{"n_layer": 11, "routed_scale": 2.0, "balance_loss": 0.00279, "balance_bias": true, "router_noise": 0.3, "beta1": 0.95, "beta2": 0.98, "batch_tokens": 131072, "seq_len": 1024, "train_tokens": 1266000000}
Below are experts of layer 8 (counted from 0) of a mixture-of-experts language model. Rows are named gate (a neuron's input weights, with its number), up (a neuron's input weights, with its number) and show model dimensions 256-511. Each number is 128 + 32 x the weight over its row's rms, rounded and kept within 0 to 255.
Before each expert's rows: "gets" lists some tokens that make up at least twice as much of what it gets as of all text. This comes from a sample of Wikipedia text that the model never trained on. Tokens count by the router's weight.

# expert 0
gets: "2", "1", "3", "0", "4", "5"
gate0 [ 63  91 119 157 119 170 137 139 141 111 133 133 172 153 132 115 167 168 201 173 169 167 124 136 132  78  72 137 105 112 126  61 179 125 164 120 128 163  94 123 245 127  91 116  69 132 130 195 162 159  69 120 148 125 134 147 148 172 159 121  90 103 141 120 155  94  93 166  91 168 117 188 154 174  84 116 119  97 118 118  76 135 108 118 109 137  51 136 122 145  96 125 161 154 132 165 110 148 107 151 145 111 189  99 129 114 163  13 166 169  91 111 132 106 169 142 146 182 144  84 108  97 136 161 107 114 136 145 171 130 137 110 115 121 124 135 134 146  69 112 161 110 159 138  83  53 153 125 101  85 104 155 125 168 119 124 173 125 127 115  88 106 156 142 105 113 115  93 120 143  84 148 118 128 151 157 127 118 128  98 154 140  72 107  91 112 166 158  71 169  94 168 119  99 131 108  99 165 167 124 125 111 160 113 160 153 109 151 141  87 124  97  96  69 126 123 129 128 126  97 149 153 106 130  81 149 162 172  83 124  84  84  84 156 113  84 145 105 191 126 184 135 152 107 121 138  97 108 101  86 126 121 141 187 147 100]
up0 [ 74  88 145 172 188 137 109  95  77 107 167 117 115 148 135 129 116 151 109 168 169 136  86 110  76 105 120 133 117 173 132 130 110 115 158 173 144 117  67 155  79 176 139 113  64 165 196 152 145 129 155  96 131  88 122 147 121 116 156 160 115 136 161 116  71 140 134 137 150 156 180  92  91 117 148  99 156  74 173 122  93 131 151 148 107 153 101 112 157  93 100 122 130 139 146 104 140  97 135  94 152  90 124  87 161 145 159 100 149  98 105 105 123 195 131 104 136  80  98  95 170 192 129 120 118 150 146 126 131 116  88 141  92 104 112 134 129 111  89 116  95  96 136 163 100 101 130 170 139 203  96 171 150 159 175 193 107  25 146 142 123  80 136 189 101 159 118 127 205 127 100 160 152 131 142 132 113 129 100  98 110 178 172  96  89 135  95 168  73 153 124 130  63 145 117 194 186  85 119 144  95 100 128 176 142  88 140 140  83 119 137 152  71  97  69  98 123 126 156 125 164 112 149  55 111 167 155  96  86  98 131 184  76 163  71 159 109 136 110 127 176 151 142 173 194  74 157 126 140 163 136 109 134  96  93 102]

# expert 62
gets: " B", " A", "B", "A", "y", "ri"
gate0 [ 84 127 124  96 130 109 107 176 150 117 130 143 144 163 125 114  78 144 188 179  76 165 125 126 107  75 144 131 150 139 100 120  89 135 129 113 166 150 144 139 107 183  92 146 124  68  98 110 209 156 141 162 156 110 123 152  64 194 136 142 102  41 129  80 171 141 149 137  87 106 160 160 112 104  90 122 102 137 101 123 103 186 120 150 157 122 133 121 137 109 116 105 170 147 166 108 133 164 141 136 164 112  50 134  98 159 156 120 122 158 126 194  70 188 104 134  59 128  99 149 174 137 125 153 145  75 165 159 161 141  63 103  93 178  92  95 169 165  93  86 113  64 124 120 105  97 142 129 120 115 126 100 161 141  63 160 105  52 166  74  81 157  97 161 158 115  89 169 103 209 131 127 105 110 126 113 111 118 145 174 137 133 142  48 111 126 124 198 119  80 129 118 130  98 149 185 123 146 157 160 101 128  87 157 143 191 102  92 143 168  69 124 128 110 150  98 171  71 143  91 132 163 132 138 101 147  93 176 149 142 163  94 113 139 159 132  89 118 128  98 103 155  90 146  72  80 118 144 128 111 119 131 190 146 132 143]
up0 [156  85 172 128 105 188 155 122 132 192 139 116 113 186 144  79 159 125 123 136 169 120 117 118 165 134  96 121 139 161 127  82 145 119 152 172 159 149 102 138 123 119  96  86 137 133 144 164 125 146 130 128 131  78 182 142 125 149  91 104 155 120 119 145  77 129 144 131 139 115 149 118 142  96 132  85 158 145 166 148  85 148 160 138 142  74 179 177  61  97 165 119 115 154  72  44 115 135 116 105 108  89 188 159  98 136 120 123 102 157  59  89 133 131 100  80 148 136 105 130 117 129 117 126  81  93 140  88 101 109 172 114 123 119 165 133 151  29 104 122  98 156 142 163 111 119 178 112 156 127 119 228 135 128 184 170 112 128 149 130 111 170 100  73 157 112 131 147 146 151 154 157 154 142 148 120 119 116 131 130 159 138 140 165 116 191 134  19  77 110 136 119 106 118  94 133 159 139 181  58 207 121 117 152 175  78 172 194 145  93 133 136 142 107 136 143 131 170 114 147 146 109 128  73 106  97 146  97  61 139  75 101 135  97 143 146 136 142 168 111 168 143 117  86 152 116 172 194 128  91 114 120 123 137 122 123]

# expert 5
gets: " D", " d", "i", "D", "d", "\""
gate0 [ 91 134 114 121 126  84  83 122 135 133 175 214 162 101 134 133  93 105 147 137 141 124 136 113  80 104  61 112 112 141  89  98 129  81 170 152  86 148  83 122  94 163  35 105 124 153 207 159 162 155 105 119 146 125  88  98 127  62 180 134 135 149  82 185 141 152 130 100 133 129 135 150  76  91 111  64 149 130 182 128 156 170 112  68 122 180  84  76 132 124 119 147 137 100 108 105 137 179  90 192 116 140 180 130  90 164 159 132 154  73 119 138 136 138  57 140 162 174 153  97 164 128 173 119 146 195 102 137 140 148 106 134 143 114 170 113 129 116 149 116  76 163  96 113  85  90 139 176 104 125 117 115 142 143 158 129 103 110  97 110 132  79 162 147 164 113 146  98 118  99 125 123 101 129 126 138 168  80  98 134 110 154 140 143 142 163 145 151 123  77 103  88  61 169 164 122 117 128 122 114 176 114 148  98 164  86 128 120 133  66  69 156 122 103 166 135 199 108 157 124 193 187 138  65  83 110 122 157 121 100  74 168 143  95 119  94 161 151 141 117  63 155 166 155 118 128 160 144 169 132 152 168 110 115 142  87]
up0 [143 107 130 118  91  87 164 126  81 109 162 127 114 160 109 155 105 143 135 165 165 100 164 128 112 116  51  97 133  75  71 174 135 124 176 202 140 176 132 137 174  51 103 120  95 115 122 130 143 123 148  73 196 161 140 145 108 103 167 107 138 165 143 133 168 112 119 128 109 160 150 135 116 135 114 175 159  97  51 122 105 135 151 103 124 128 106 153 101 123 122 170  87 127 121 128 147 140 131 130 134 143 121 153 133 135 121 111 121 144  91 127 171 133 107  66  89 112 137  79 135  97 126 105 151  92 110 100  55 112 131 118 117 170  80 145 148 117 120 113 102 112 131  78 188 166 127 144 101 128  81  60  78 156 106 188 138 101 202  95 137  96  84  95 115 135 176  87 133 166 106 134 146 184 164  95 140  70 152 133 188 165 100 169 122 140 162 151 132 182  64 116 148  94  86 129 116 136 118 127 127  96 118 157  89 164  80 145  64 154 124  95  70 150 128 130 104 143 186 108 127 107 167  93  59 154 117 192 121 141 124 129 137 134 129 128 141  96 144 161  96 137 167 167  70 162 141 105 148 139 109  88 147 196 109 150]

# expert 49
gets: "19", "20", "–", " ", "18", "17"
gate0 [118  83  63 116 128 118 122 162  86 111  61 112 164 131 127 129 166 147 158 186  62  94 105 154 104 129 144 134 110 139 113 109 129 161  45 211 122 111  99 132 208 144 104 135 118 126 150 152 104 121 100  90 118  86 126 138 114 142 148 106 158 122 119 144  60 148  72  99 122  87 129 171  86 152 110  90 121 158 125  87  71 101 116 127 135 138 164 120  96 145  92  88 104 154 105 154 115  99  67 121  94 133 134 172  91 103 173 101 127 148 153 156 109 145 115 120 118 131 175 130 178 138 173 167 127 144 150 100 115 137 106 180 101 128  96 106 123 170 148 179  88 120 111  90 107 119 127  93 149 131 204 107 109 165 158 133 127 114 185 113 106  77 145 138 114 109  67 136 142 155 115 101 119  66 169  98 172  90 111 216 101 145 117  85  63 104  91 143  65 180 147  97 162 163 122 104 169 105  78 180  79 117 176 119  86 134 151 155 116 152 120 125 119 148 125 106 122 117 139 124  53 113 107  97 120 189  61 136 191 118 107  88 132 178 137  60 155 163 167 110 126 125 124  93 198 137 163 105 167  99 183 152  91 117 133 141]
up0 [157 108 108  90 178 125 146 157 156 106 111  92 122 133 156 137 118 127 123 101 130  93 143  98 138 112  74 137 160 109 112 125 106 139 168 134  90  86 120 131 134 107 193 188 195 165 122 160 104 151 124 132 117 139 145 185 122 119  77 139 124 126 119 185 138 121 155  83 116 145  52 139 171 120 158 173 130 114 133 124 104 109 140 145  84 117 183 141 146 150 113 121 125 141 101 134 137 170  59 133 129 171  94 136 139 116 111 120 157 107 124  91 119 157  57  97 109 147 210 133  90 113 112  99 148 110 141 102 172 178 154 126 109 112 165 173 161 106 145 142 193 100 157 113 103  77 106 160 137 179 121 175 139 168 135 116 174  96 133 119 170  70 130  76 146 141 160  99 105 132 132 127 111 169 146 131 140 124 150 164 107 157 197 114 133 127 141 128 114 146 150 156  82 107 155 154 121 118 111  62 117 124  72 179 145 170 113 161 183  93 160 103 116 130 140 158 151  85 101 117 134 144 118 100 110 129 146 138 142  53  94 178 131 101 108 134 143  42 106 123 140 174 123 145  94 142 129 127 201 117 125 136  96 121 124 111]

# expert 11
gets: ",", " County", "ed", "il", ")", " released"
gate0 [106 112 134  76  91 171 152 117 121 129 168 125  67 135 130  83  91 107 148 113 175 140 169 175 156 201 170 120 113 134 110 127 136 120 181  85 114  98 101 112  93 101  52 131 137 177  84 155 134 101 103  90 184 131 146  83 140 117 130 100 119  89 113 182 159 115 114 124 153 178 123 158 151 129 143 158 149 106 128 160 174 108 105 166  96 127 130  80 126  94 122  81 119 160  88 111 141  99 119 141 111 110 103 147 120 113 117  95 126 131 125 204 138 121 178 115 180  78  59 115 108 124 222 130 123  90 156  67 163 151 161 146 106 216  66 134 170  90  92 118 162 122 129 103 134  95 132 157 170 137 115 126 102  65 108  88 124 130 142 183  84 204 136  96  80 161 144 141 111 121  97 140 135 108 147  97  80 164 133 144 128 136 148 143 120 159  29 131 155 161 122 128 146  94 155  89  74 108  87 103  84 103 148  90  76 105 158 139 141 133  76 180 132 143 135 119 122  72 163 117 145 130 132 111 161 114 135 127 100 103 125 122  64  90 102 139 138 113 126 147 130 144  91 116 133 127 159 148 155 144 136  98 134 107 132 112]
up0 [156 144 125 142  81 103  79 103 168 143 147  96  85 123 112 132 118 112  74 148  89 106 157 139 147 125 168 134 141  89  42 114 200 122  66 186  97 155 121 131 128  43 137 132  87 128 123  97 140 119 126 110  58  91 114 103 142 127 114 131 137 152 192 145 177 130 117 114 144 131  95 116 174 148 139 130 138 140 126 124 173 198  50 117 128 148 142  73 129 162 101 116 121 136 104 163 135 168 120 104  83  98  52 137 135 198 101 157 102 209 148  85  74 106 123 151 159 113 139 153 133 101 151 116  62 189 107 124 142 121 131  69 122 188 180 121  58 148  67 134 123  82 163 126 157 151 154 120 192 100 157 130 108  87 144  92 153 119  99 123 113 116 149 128 154 112 105 151 138 156 153 136  76  66 115 153  93  90 103  77 141  90 122 205 168 140  48  95 126  98 161 161 143  93 124 158 135 114 176 153 149  76  76 117 100  87 187 149  79 153  95 186 153 181  92 108 103 142 124 158 141 140  86 137 159  84  96  98 163 157 126  96  81  98  88 168 155 156 189  92  99  94 128 106 107 106 100 124  97 104 147 176 115 164 103 115]

# expert 36
gets: " ", ".", "10", "°", "′", " $"
gate0 [108 137 106 105  85  71 107 109 150 146 121  91  88 144 182 148 119 195 128  71 142 134  78 142 117 132 168 120 151 139  95 107 118 100 120 140 150 118  70 143  89 110 127 144 154 101 193 165 102 153 112  79 118 201 161 147 171 104 178 115 119  73 112 151 157  97  85 197  98 155 103  82 129 116 130 113 124  98 130 140 148 127 117  55  69 119 121 122 118 110 124 143 114 135 147 160 109 155  92 140  85 160 139 182 142 116 126 101 122 226 148 169 122 108  92 107 103 130 133 130 139  75 152 138 112 115 134 146 211 148 125 166 105 118 127 152  89 118 150 140  79 138 142 132 144  65 138  85 106  79 103 146 154 111  85 150 175 127  55 138 107  82 113 107 191 143 149 122 101  89 161 199 129  64 135 153 119 157 138 171 112 150 177  81 139 154 176 162  91  84 184 104 132  56 156 154 153  52  99  99 112 108 163 146 114 164 172  88 139 116 187 124 124 106 169 148 113 158 114 152 133 128 117  52  67 150 148 115  95 164 173 109 157 173 106 145 154  84  88 160 152 125 127 113  60 127 112  84  64 113 169 113 193  76 112 147]
up0 [171 124 159 150 126 173 120  27 108  58 123  94  98 169 147 155 138  76 155 141 112 120 107 102 196 144 150 123 119  81 119 140 109 142  77 144 110 142  48  79 105 131 116 157 134  84 129 108 130 163  72 115  99  88  95 180 116 122 192  48  80 108 189 124 143 164 106 120 156 117 118 159 165 133 109 140 119  96 113 141 157 107  76 149 160 160  95 165 138  86 163 137 139  84 117 111 135 162 160 122 123 132 127  95 138  72 137 179  46 144  90 110  97 136 125 142 151 153 195 106 165 158 108 127  80 140 114 117 121 152 134  85 102 171 119  96  98 120  65 154 142 140 120  86 152 151 117 108 135 172 139 156  78  66 183 111 185  90  94 136 126 119 135 142 106 125 145 134 133 175 108 141 135 107 160 147 167  94 124 103 162 118  35  85 123 148 112 135 165 140 130 106  83 104 192 123  75 138  61 120 131  86 110 139 154 157  61 203 155 154 152 176 128 121 164 112 107 195 161 140 146  94 146  88  72 217 119 153 161 134 106 146 129 141  77 180 116 181  88 156 141 154 195  86 130 146 157 135 121 117 118 143 144 163 103 133]

# expert 57
gets: "20", " F", "19", "z", "as", "F"
gate1 [125 157  61 102 148 165 102 119 109 151 153 118 103 117 142  79 122 104 108 129 160 160 153  93 134 118 162 139 110 157 168  71 134 111 162 124  86 158 113 138 142 103  89 127 147 129  58 172  85 119 195  82  86 127  93 106 119 110  99 131 126 200 170 119 102 124  82 144 146 213 167 118  84 188 149 101 124 122 101 109 178 103 106 129 110  92 117 136 152 138 132 165 101 127 102 124 131 108 113 116 135 178  81 151 106  85 181 142 130 121 151 167  98 104 152 121 173 128 165 131 178 126 131 121 112  94 117 145  82 139 127 121 113 164 131 156 104 104 143 113 205 117 153 139  68 154 141 135  62 163 151 127 172 155 113 153 184 114  90 145 123 102 125  83 153 113  64 121 115 188 147 153  80 129 123 153 104 108 153 123 122 115  97 106 123 108 112 134 104 153 120 121 117 138 127 123  93 213 131 128  97 150 141 185 164  86 110 120 126 130 116 122 143 137 138 133 121 127 132 155 108 146 125  80 205 105 135 178 161 155 178 148 168 184 142 138  96 170  72 126 134 147  83  89  75 148 104  97 173 125 105 140 140 109  62 139]
up1 [118 111  98 138 121 146 168 173  75 115 169 183 141 181  89  95  80 120  77 112 169  62 125 130 108 186  50 172 173 139 155 147 104 123 163  93 134 155 147 120 117 116 103 170 129 112 161  74 109  68 115 149 108 134 114 120 140 156  66 169 185  65 140 139 205 119 132 100 115  94 155 183 166 143 119 131 128 184 131 132 163 157 119 127  95 112 139 144 125 133 110 114 138 123 127 129 126 136 140 176 104 152 113 177 101 156 140 119 138  90 187  66 111 137 138 154 144 168  97 134 113 131  73 141  71 178  96 153  71 129 154 113 160  88 102 155 188 100  80 137 118 157 118 215 139 174 139 133 119 156 112 110  93 118 176 145 222 135  55 123 148 181 111 131 153 160 132 142 170 190 138 133 198 132 110 132 100 135 171 205  86 154 114  71 109  60 115  92 135 138  96  85 147  98 173 120 127 168 116 107 128 126 142 127  52 137 139 127 121 172 169 155 147 132 125  94 209 113 115  99 140  92 153  72 110 112 138 100  78 174 105 188 130 127 120  70 170 158 124 112 119 128  67 174 129  73 151  86  85 117 108 103 130 138  94 116]

# expert 3
gets: " to", " of", " for", "ing", " on", " with"
gate0 [175 197 147 117  77 154 105  88  73 144 150 165 147 131 120 139 139 169  99 158  91 141 157 137  73  69  68 161  98 148 111 168 100 165 100 104  62 102 170  74 122  75 147 150 160 151  51 134 109 138 113 139 137 107 116 151  91  85 105 145 168 128 114 141 145 169 136 165 167  95 137 148 122 117 118 184  70 125 118 107 108 142 170  84 131 126 126 164  94 150 171 113 114 181 111 165 187 144 143 129 103 133 183  90 109  75 128  71 141 106  84  97  82 114 115 135  91 145 150  99 126 161 155  60 159  92 178 171  73 153 170 156 117 159 141 130 134 164 126 128 100 148 157 136  45 127  76 134 118 100  97 112 183  92 160 151 149 190 117 128 136 102 149  84 151 130 155 103 142 110 149 102 146 157  80 133 147 147 103 102 142  95 151 113 158 140  86 191 132 183 102 121  73  92 157 151 125  89 118  82  84 114 105  86 147 154  89 161 102 131 164 131  99 138 141 116  72 186 144 152 135 149 147 123 146 154 162 142 130 142 108 122  82 128 118 144 110 136 120 147 114  73 168 119 142 222  58  97  76 138 147 115 117 145  84 145]
up0 [ 73 142 126  97 113 117 139 126 140 116 116 170 141 163 117  98 143 128 124 156  97 149 110 185 108 167 140 148 142  82 138  95 113 156 126  82  76 131  99 128 147 129  91 158 132 128 150 100 163 123 147 167 149 169 119 122 121 113 116 115 146 180 119  88 155 108 114 180 138 147 161 148 123 167 195 146 117  91  92 142 148 160  78  81 200  99 126 137 134  84 110 111 133 148 146 200 139 146 186 153 144 185 147 149  84 185  87  78  97 115  97 143 117 135 132 158 144 101 115  69 155 124 185 157 120 113  69 103 154 128 105 181 209  88 131 115 118 107 155 148 133 114  63 162 129  91 135 132 198 102 165 134 121  73 101 116  92 138 125 149 147  84 106 174 105 114 176 136  54 106 180 136 178 112 154 142  76 204 112 209 136 160 172 138 139 170  68 193  92 123  75 164 114 102 142 136  84 107 130 159 115  96 200 133  75 169 173 164 133 178 135  85  97 124  93 188 144 119 125 144 114  85 115 111 137 113  81 121 114 164 163 144 168 176 126 135 159  74 139 117  76 126 210 116 161  97 170 116 145 116 137 139 145 133 164 156]

# expert 29
gets: " a", " of", " with", " the", " and", "ing"
gate0 [ 99 138 143 122 146 144 155 187  89  64 129 107 156 125 128 130 152 104  90 114 179 121  57 127  66 196 128 135 172 124 142 165 151 146 200 139 134 125 121 151 155 132 154 134 100 153  81 157 214  88 178 135  83 138 122 132  85 103  84 182  97 137  92 115  85 139 143 123 161 130 137  91  99 112 136 147 194 146 173 137 131 110 148 110 136 108  98 133 120 106 112 168  99 121 176 154 133  87 105 133  44 127 134 129 151 170 119  59 127 100 119 143 152 184 139 145 193 151  96 159 100 131 114  90 115 106 123 100 112 109 171 107 105 134  87 115 132  90 111 123 100 117 112 136 134 119 111 157 106 156 116 125 119 140  75 145 116 152  99 111 116 144 163  96 135 101 127 145 170 161 104 149 170 139 123 138 129 108 123 102  76 140 134 139 166 135 139 126 164 121 151 119 123 100 119 105 150 103  93  99  91 141 131  96 152  93 149 165 178  90 193 127 145 150 169 145  98 153 132 160 154 130  99  63 185 132 197 158 113  80 165  81  98 160 109 130 129 178 158 143 173 232 157 197  92 185 169 132 147 165  58 100 127 109 114 151]
up0 [ 94 114 153 152 112 130 177 113 145 151 130  80 127 109 115 159 132  78 135 133 174 115 118 139  89 160  76 129 120  90 115  90 110 128 141 168 151 114 131  77 135  92 154  89 137  71 143 105 149 121 216 167 128  76 175 170  98  89 146 149  76 147 135  95  91  96 161 110 156 148 194 122 125  89 152 135 155 157 129 156 114 132 160 160  94 169 149 138 148 141 179  96  93 124 152 171 104 136 101  83  80 112 129 150 160 149 120  94 125 111 147 157 177  72  89 175  88 110  71 153 139  85 144  54 103 120 134  98 113  81 192 114  50  84  91 117 129 118 116 128 162 128 130 111 129 143 162 129 184  95  82  94  96 104 148 108  78 148 113 165 137 140 126 142  61  94 103 153 127 134  67  63  48 112 189 142  80  96  52 101  72 125 153 180 149 146 124 153 139 108 112  97 130  47 157 114 126 112  98 155 125  69 131 137 112  69 168  98  87  97 155  91 118  89 134  93 128 142 148 127 115  77 116 116 142 146 147 109 114 147 176 184 129 116 134 120 127 106 127 120 157 120 123 181  97 165 110 116 140 163  97 118 156 107 148 151]